python train.py --d_expert=64 --d_shared_expert=0 --activation="polyrelu" --router_score="softmax" --normalize_top_k=true --balance_loss=0.00874 --balance_bias=false --init_std_router=0.0212 --norm="rmsnorm" --optimizer="muon_variant" --beta1=0.95
Below are experts of layer 2 (counted from 0) of a mixture-of-experts language model. Rows are named router (the router's row for the expert), up (a neuron's input weights, with its number) and show model dimensions 240-319. Each number is 128 + 24 x the weight over its row's rms, rounded and kept within 0 to 255. Numbers have three digits each.
After each expert's rows: "gets" lists some tokens that make up at least twice as much of what it gets as of all text. This comes from a sample of Wikipedia text that the model never trained on. Tokens count by the router's weight.

# expert 21
router:123143125125127135123154122187170097112136157081101117161095075118121118098125153142139152160092131105076127106105128103161144079123157118094146122113118089155104118143099124142118115100145132158121124174147137130160126168169120107123107094
up0:116120161173090123094133153095148109098120143128129129131096122153097118129111128155155157151091107104154109117085127112100111110131118146135111136091166082135101132098155177111120095084135108151192121109165111123143097122143155106128186142
up1:122094160171167091141112134131096164106172096140134100136113139114085110133118123168163164107160115111142139107110120134093123082118118123122132119107135172177139113132151155116127143126138123110119101091096166115159181145131155152111140094
up2:106105126135139132123123128113179125133131146145165103147135120111147144152143115156117084140133162111129108104131118132156134141164116096118115134145107103113132124143138111119175089125151105170167139163125130116119111138139134141172128151
up3:142145089087162135112142077158122123109125136128111118163108088135098145170120136169132125152130122127121123116093109134124160092129147148110124128124153145156114109112141128094143145127121110130111107120125084145128090141148144140136139097
up4:153112089126082091133110110094160135103109157097121130115099095169146124121106119103126123135092112119127130113119100128137128156154109155137133146141128117091097136107093144155091171147104086137107140153171103083138153132129182113145152097
up5:151108141118097103103128142117139095127121141126135126066120132093118128153172144138138150131115120117081145082146145177102111127142159145134182125133129107130109109121121163110171113107136143126150144105143147124114103150118116146161096112
up6:170144126147151150102132108119193093114082107114101132121127130152114155100120104169113152133107099094134110163163118107137118113130137122092116117129165076159088121115149079092148126138146164095124149149118133130126147118148099105151125092
up7:103133153154074129129169130107127110119138137071132117141106117166122129120084127187123104143151153147157103120161137190181101130115145136107148149137174131133124110134105149139175159156159118136155176152136135146133138074146152152098120093
gets: "o", "b", " B", " D", " F", " b"

# expert 46
router:117142126123101088118130109136102137129101112134135119086132165163165102097133126102107147159136135139207100099137130109129110146134153120133130139122128132130090079106113120113112140145117122112081130094119130150161131157100140128089110099
up0:135134166108119135143133117129125153133120125103105117135111159184176135116102155107133103149117156097133134122162156169109123121156086144088137094149081096118139114117104122165119176107140129078123153152108162118151082132166095142144089133
up1:139108120139160088182094130119150116091111081137156145128139166130089104143159151110071132098129151121127103094154179145133126098161096081148122112118105162161112135097099116114120109146116127129136126124108095135146105158134126117131137103
up2:159122119138145159130134120157097150127098155126141105168137115138121170095137133145092139115103100103168099099095121092166104150105126141139143106133107141149158127127155148141129139142147128095098160135141110160127128121158149149119127133
up3:125092107125147122144125096163128102078114127137130097069156132135165161124147142097117141178127133125132090128163151109096140124116131147153107154123160134120158122137120089127105189113154134189122112141143132082118140131098140140087176094
up4:099144110135133126121107141157145124211108068109106120137135155168145122123107131128110131141129070125120095151126084097126143189065158112157106142139154124149115083148094128091127134121120141137094129121130107068149083099151139125131113104
up5:152146102107159090133134149129152101106130103127111112110118099135142092145091107154153115143113119148136159142124145132122124093105128142175122167095159138131060124132134124103099120110099169123146139130105111147166170130117116106162156131
up6:115147109135101081156096138147160137173112146099146167119128140119153130156120124145102156107142091149163135088102101119126122131168124153139164107121157120092063109118152145137121120097107091114110123162139101142166129116120153110177099173
up7:082136126106114111177154084104088120119101151151155115104108151143095140129108092135111170078145090143165156119152103109186110154108126145142134109142131112081127143120128083175159100149139147133150109149123106149147157183148179140126163112
gets: "9", "8", " was", "ro", "H", "7"

# expert 49
router:126109104131169083146117108104137110117153130154133130119122101117111148113085088117108107109164140143134158127168156113139149111139190120118142103172099120114157165121133133093162136185162100119139162129070119069143128140113144132122145112
up0:121106139115117133121167134093172119141134129120091132114125131146127165131107139150119180103134126093154131111111133086128111112164117146161120106140124156095159156128108157116129115082130122118095133138075142156071137128141095143151123131
up1:081102104133138153104114096144169131094129126155100118155126145129145156122163131137143134103135127118125176106186119108133120109109094111132152110121133137174154153117141134123122115145137198145131142192145111085181146164131159170097129060
up2:088119124099165140085137116103152138131116115132092109174107124115114093163154177145119085120154121163125105107147145111124107130122113096150130125143110055135101140128116108102080124137130110157107143124153104097135125114125061151141069102
up3:107114104120136137132147116103122112123063126116136104159120141162138121127160150104144108145138145110130123131131121114147161138133093083088163103121115126178114122101141125168077115178113120131115129110144120144129113118097112121105132136
up4:161119132132169111141082155090168100116160159147115140135113098158116151162114133168128149112124130099096123166130139141121122169167141105144124126139160121133187158124150099095139136127116107092128097135173143126098156130109142108105151118
up5:146109100147187121143115139104112080128154127114129156122122142140090082069124105107112098120140145095105120119122161138107115148169172130137172117176148099161119122133087117119130135168128198130093187180113133155106130142115096077140171122
up6:128102134187153161134135167104099130154097142113126161126121081106082140122121107149130124120099129120139130100148085133119139111132125131124110121155122129162127153138154157124170106204161149105122050155114099099103125181104101135112095129
up7:129105102132121135169163118128096140065113108085155132153079118155123146140119154158112115118120114151126106136102135137156100121145131145106090100119154110116160145128121145110155135143140126121108130115114143126146121153121128109139150136
gets: "ly", " also", " he", " not", " but", "est"

# expert 25
router:122143127160133116124182115147122123122106158114147130132135163123147129143101172133128147162106147121095103109187141099140114105091137156124180100111107128134126141072104109113120124143138083145165154116148089130102126104136120105173151122
up0:163166095131131125137105154105128154118131098119122094140100139111122148115131094155129149108111198137113125173135112154142140091154138133120127130153131128122149119127101110110118133111104070133109132133140132098123099144156180151134124161
up1:157137156120090150126170213149111155120111103099165107176120149087082113146164153120100141150165132094144162139131087104108106122113115129106088087125145121151107145168137138130122140137114070135116122115114131151109174113156112138165146112
up2:094134137116149110109137103115128094150127111148213123168122085149117147140118167136146142107131145129092077171126134114132131120112091147119144115075090123144136149111134123182149163124116129150140122116137146121164068118111109161167128137
up3:116129106148171150145191147173135137144124131118124145096121139114185130107137145134130131112132138145133092132128100140121106127115143146116118130115151093156134104114072175115105118138099088120175177158123132142132128087163096122116121094
up4:155108126100111114096122104128124148115122138124098112173094146104136127103149148098161123175152129123152131072132134130146126109137127123171150127102133120090144134120131150103129114134111140139133107172137112170143090131091150120122077140
up5:114116156137139171127158109104103176141122130087193180148148147110146127114150121102146098129140112135098148148134135151099124107123155114116164131122136111124059115171114106138156158145133115105104125116112157138135173076108126140144132094
up6:130120103097078120128134145171097148096140114141154131092119127151146159087133115124119115157140159129131139124169116127142135141097080135172137104103132108138119109152124082144121108102147127140133135174153099087135152131083170138134147119
up7:104141128099122144124118123136135140161125112112114131127111152129136071101102108172097090131147125109127102127124146105149145091094117162167130145120152127082140162131135149115157110178105150122141115110144079181134099131134143123129120170
gets: " |", "an", "as", "ers", "t", "s"

# expert 59
router:106163107143117175138130146090127139138121108138127128120114105123126120117126112118110128117081150134102129162134111134175112111198112104149160128092108103097116146164132164166112098157158126121111158128104131132107133107167134062114087161
up0:121136128127124130125168123110129131139114141129127101125097123092136120116113159124176127120150126144123162108128170132105125161144088138135139088162110159173153109105136050181121157093172141112166117092139080124139132115098143103150105142
up1:102094142143137155136126110146172148127134079132092120113153125139121147103128109157115117132117103084136125126120103127129123135131169135133171157131129120134162116161089102103096122109151147182114126105141132164101141126135060104101130117
up2:166093115139117099136134143164109148123143120123192171139161115129097107134114147165110136112127176181171121151116108183137112114108110164121157079135092148117126131165132167090128179132150124107151128112139115166111131148130080158117098125
up3:106143095113150107106100147132112145116114107122136130114106123103130154124125139121153101109178090110134126131106163134146143112127123154143137133108163147104125113143110161109150159157133162091077145156116157142141146098118108146150129091
up4:136091117141125132116150126133101126155112117157160132106137099157127143159133116175117131137114123144136099159135129148165147155110123139149143125154068109086123132122126156149143100116138127123162109124110137128117130166164128104113181133
up5:099139136116143116132116158134149130092047135141151150169068167152118102129129147142151158111114083100128104143138138145129136101149136113135133100134166113111145131132165149172104145150116132124105121142092106104147156083158121155134126148
up6:101135133149128149130136126112109130134103088136132106130174151124120108105109114129135097129071149148111163123158151126137098170122150176155113173130172125156093142142150130088120118089104116140117084142082143128130129146115141121111133132
up7:112170154127140150116134148096127133150079102121126132137083168130137101127174138157154163090083093120146114175119162104136113142142172116126118125086131117096112139134152115114134101099076140131161119134123136155111135083136107114117128128
gets: "en", "le", "les", "es", " Al", " de"

# expert 63
router:105099128092084147169155128115172084104154132124120111150117105171164146157109146175129126112102188118117111122107097148153129120116145111127122120126110156131144109150138133147156125118137093121097166164141137158149116109150185114106105146
up0:113118160162100172183168107118151124075109102119163128149143104127161127147153144162115113117119136121132113126110122160097138178156169103132091137108146141141155138122137173115158105102152158108130122124100135137128083147149164135090109125
up1:123125098129130146097157102146133157111155153117133112119137124160109123135185106111173134099130126138163163165114140140128120171141122125146132138133217139114103105152129103088151151135129100144117130184097116128115115116106123161116122103
up2:083114122078086105082135143124121116102108135150090116112134142147120135141121111120083140163158140120133156107113130149110067094150129139144128117167153114132153145127164127155127117113164109135113138154138125119139114088171151097111100103
up3:145137133097141112163125132104179169137140100135146125148111098125138122101111115152192134123120159111130122152105104130171154099091091108122138103133171132149159138105135126164145172103150105095122156102104164171149107126162121117093113115
up4:184159146124109138127077177113149139152150120189134130120146176138134161158111087127097127095137095112171140147114111131141129156104153118119123136153157174112113142099165118179123163170108118098128128159065138118128120164138089104122124155
up5:115134143135143130125139144088105135155122091129142116158127121139122134163094149162111093132090130153164160123112111151150184141122119119149120095120184109133106146095106095123141125106105114059147148113120107126139115129085156125144113125
up6:146146161148119131105132151152163130117102117142159127151154129092126137160144136143106124130090142126179139108162126148131138116116149108135156111138173112135145079151118069141137121101133097114097128118111128110135144191095132126152158118
up7:101116149116083139095121137127121156108068142148150157133097112108113095142160167118101142143132079138178142111124090097131109107168127116153131124168097129143133158150157137128145121091156140139123127153157079105151103113109182100102114119
gets: "-", "–", " T", " t", "T", "/"

# expert 39
router:143107124086116167169103128123123119111146125099169173166099103130117132136151100168104105100149111124147124115118137143148094142128093181139074091169158133110159150174135098100187135115157156119104106182144162123138112104106129178108126143
up0:157119112125163162092110110138106144127122163082109130148136069176119133124134145080148134132106122139099106148117141137119106119125160121149163159119092137181129145108080083160150081119105100125113104155096162110114107129128120125106155146
up1:148124156143162116191122071156142139181160165170126160130120112110091174147129107173179114102128123168110106101115097089144091133097158130139120065177142165115161139113124113155122127066081180121105137123118135117090118133153122115165125108
up2:140168080097138104095162113132131135150166149148130130141120131110091183154081097152140122123109171102137119127134156154127137133076140116131136144125128110104105162128108136105125137136097097110157135109068129133132114137111131112157110132
up3:107108124115184137111133158089101153117162150112153135123155157132109137161131116154119110137124084143160158127143107122136081108118120115123157107132134111095158122104096114147099128135150152166089123108149120120179146118152141187166107094
up4:130129159149117165123124120128130134198138135117128134075120115134105125138141146149117164112120133092156128123085109139094140126119128155056126152100122160108137166114111129184118106139140124169136114125123137131158129135128171069111112109
up5:150131150138108089122117182139171117122132109126150091121093134118124148113093128141129130124133130126111146124102096108126123145164151123114102115134151183121133153101183145110128154112119116087170110102124121145111119111108098152162153137
up6:136150137094126170132105138057145115181116131134105160149112149169143133162130164130081135136147100110141101121127127136134145155107164128147123107135134113108120167130107143126102138104146150104128171140145137127144155095148151131093122085
up7:093136136106102157110145146144157140143141145144188141124119126113096166123108122132125103111129101154164123120165088097124149160112167125105126105158138118094158102121127175079113099144131143161156096138087127119154127139086133111146115135
gets: " R", " S", " (", " N", " P", " r"

# expert 2
router:147171142130084110159135160119171126141157122124118143149142110166125162097159121167136142123127133146114103080101151149088125149148157145095125129123114094116112172164107167097158150127117101127142087177128160123078146108101146176126146119
up0:089117151090132136128119155112136065136083165104132155127133102155190103163130111099122187136143082133101130103130117171093178163151129102130141115119132159146140123096160110146108176146160084168131121122168115121101152133108141166158138144
up1:095144131168126185125125133098123157121151127131135142131095129129116105165123136098099144138121141139132106137124178095118120115178163114092106119138119114108130142095171141135189091132127137106115117122145220132126131132098101128105155132
up2:134130114155141164097115138118120095144088106112111136146170127094076114112126115127147112104116116103071163157128138169130146073115150169122115131105167177129113154159165104108105150117198103092142112140110126148125153117113133161113061095
up3:099142114149123115122133133119155128134112130123133143206131125112145137133163122136123146105132138146129115139077113144107105137103134108124127129117112094142102115135141145177137141156110125082138090146148118162131136134143087123114088146
up4:089126103162141123119134135141139143099147101115135106117115111137147117156144151148158138163155115130131115142093129145130140133134131152083148197170138152185150128139147134140202178110139119088117118141152130104092092134106136130173097124
up5:115130094159145125156163101098163127147150130121079103128118162098089114100140099118104151153175192130110151148136118152096099116122124145153125112144099100139117124136109104129110132151129102122128121131142133121086168123096155110157123134
up6:138149159120131127145083123139089148182113144113096113144136127139071097151087107144104131148114108080099079121163127113111152110107133141153114137105143149133097095134148067100152133121111110144136076132121160171123174108146117127119125079
up7:107139092108109126174157123147139095145115102100151133114100123121118129150080119104137133103147114120098148153136139099159147172140131129138133134128189103128111141142138155132152112112120149141159169138156085171157145095110124158131133133
gets: " B", "r", "it", " he", " b", " A"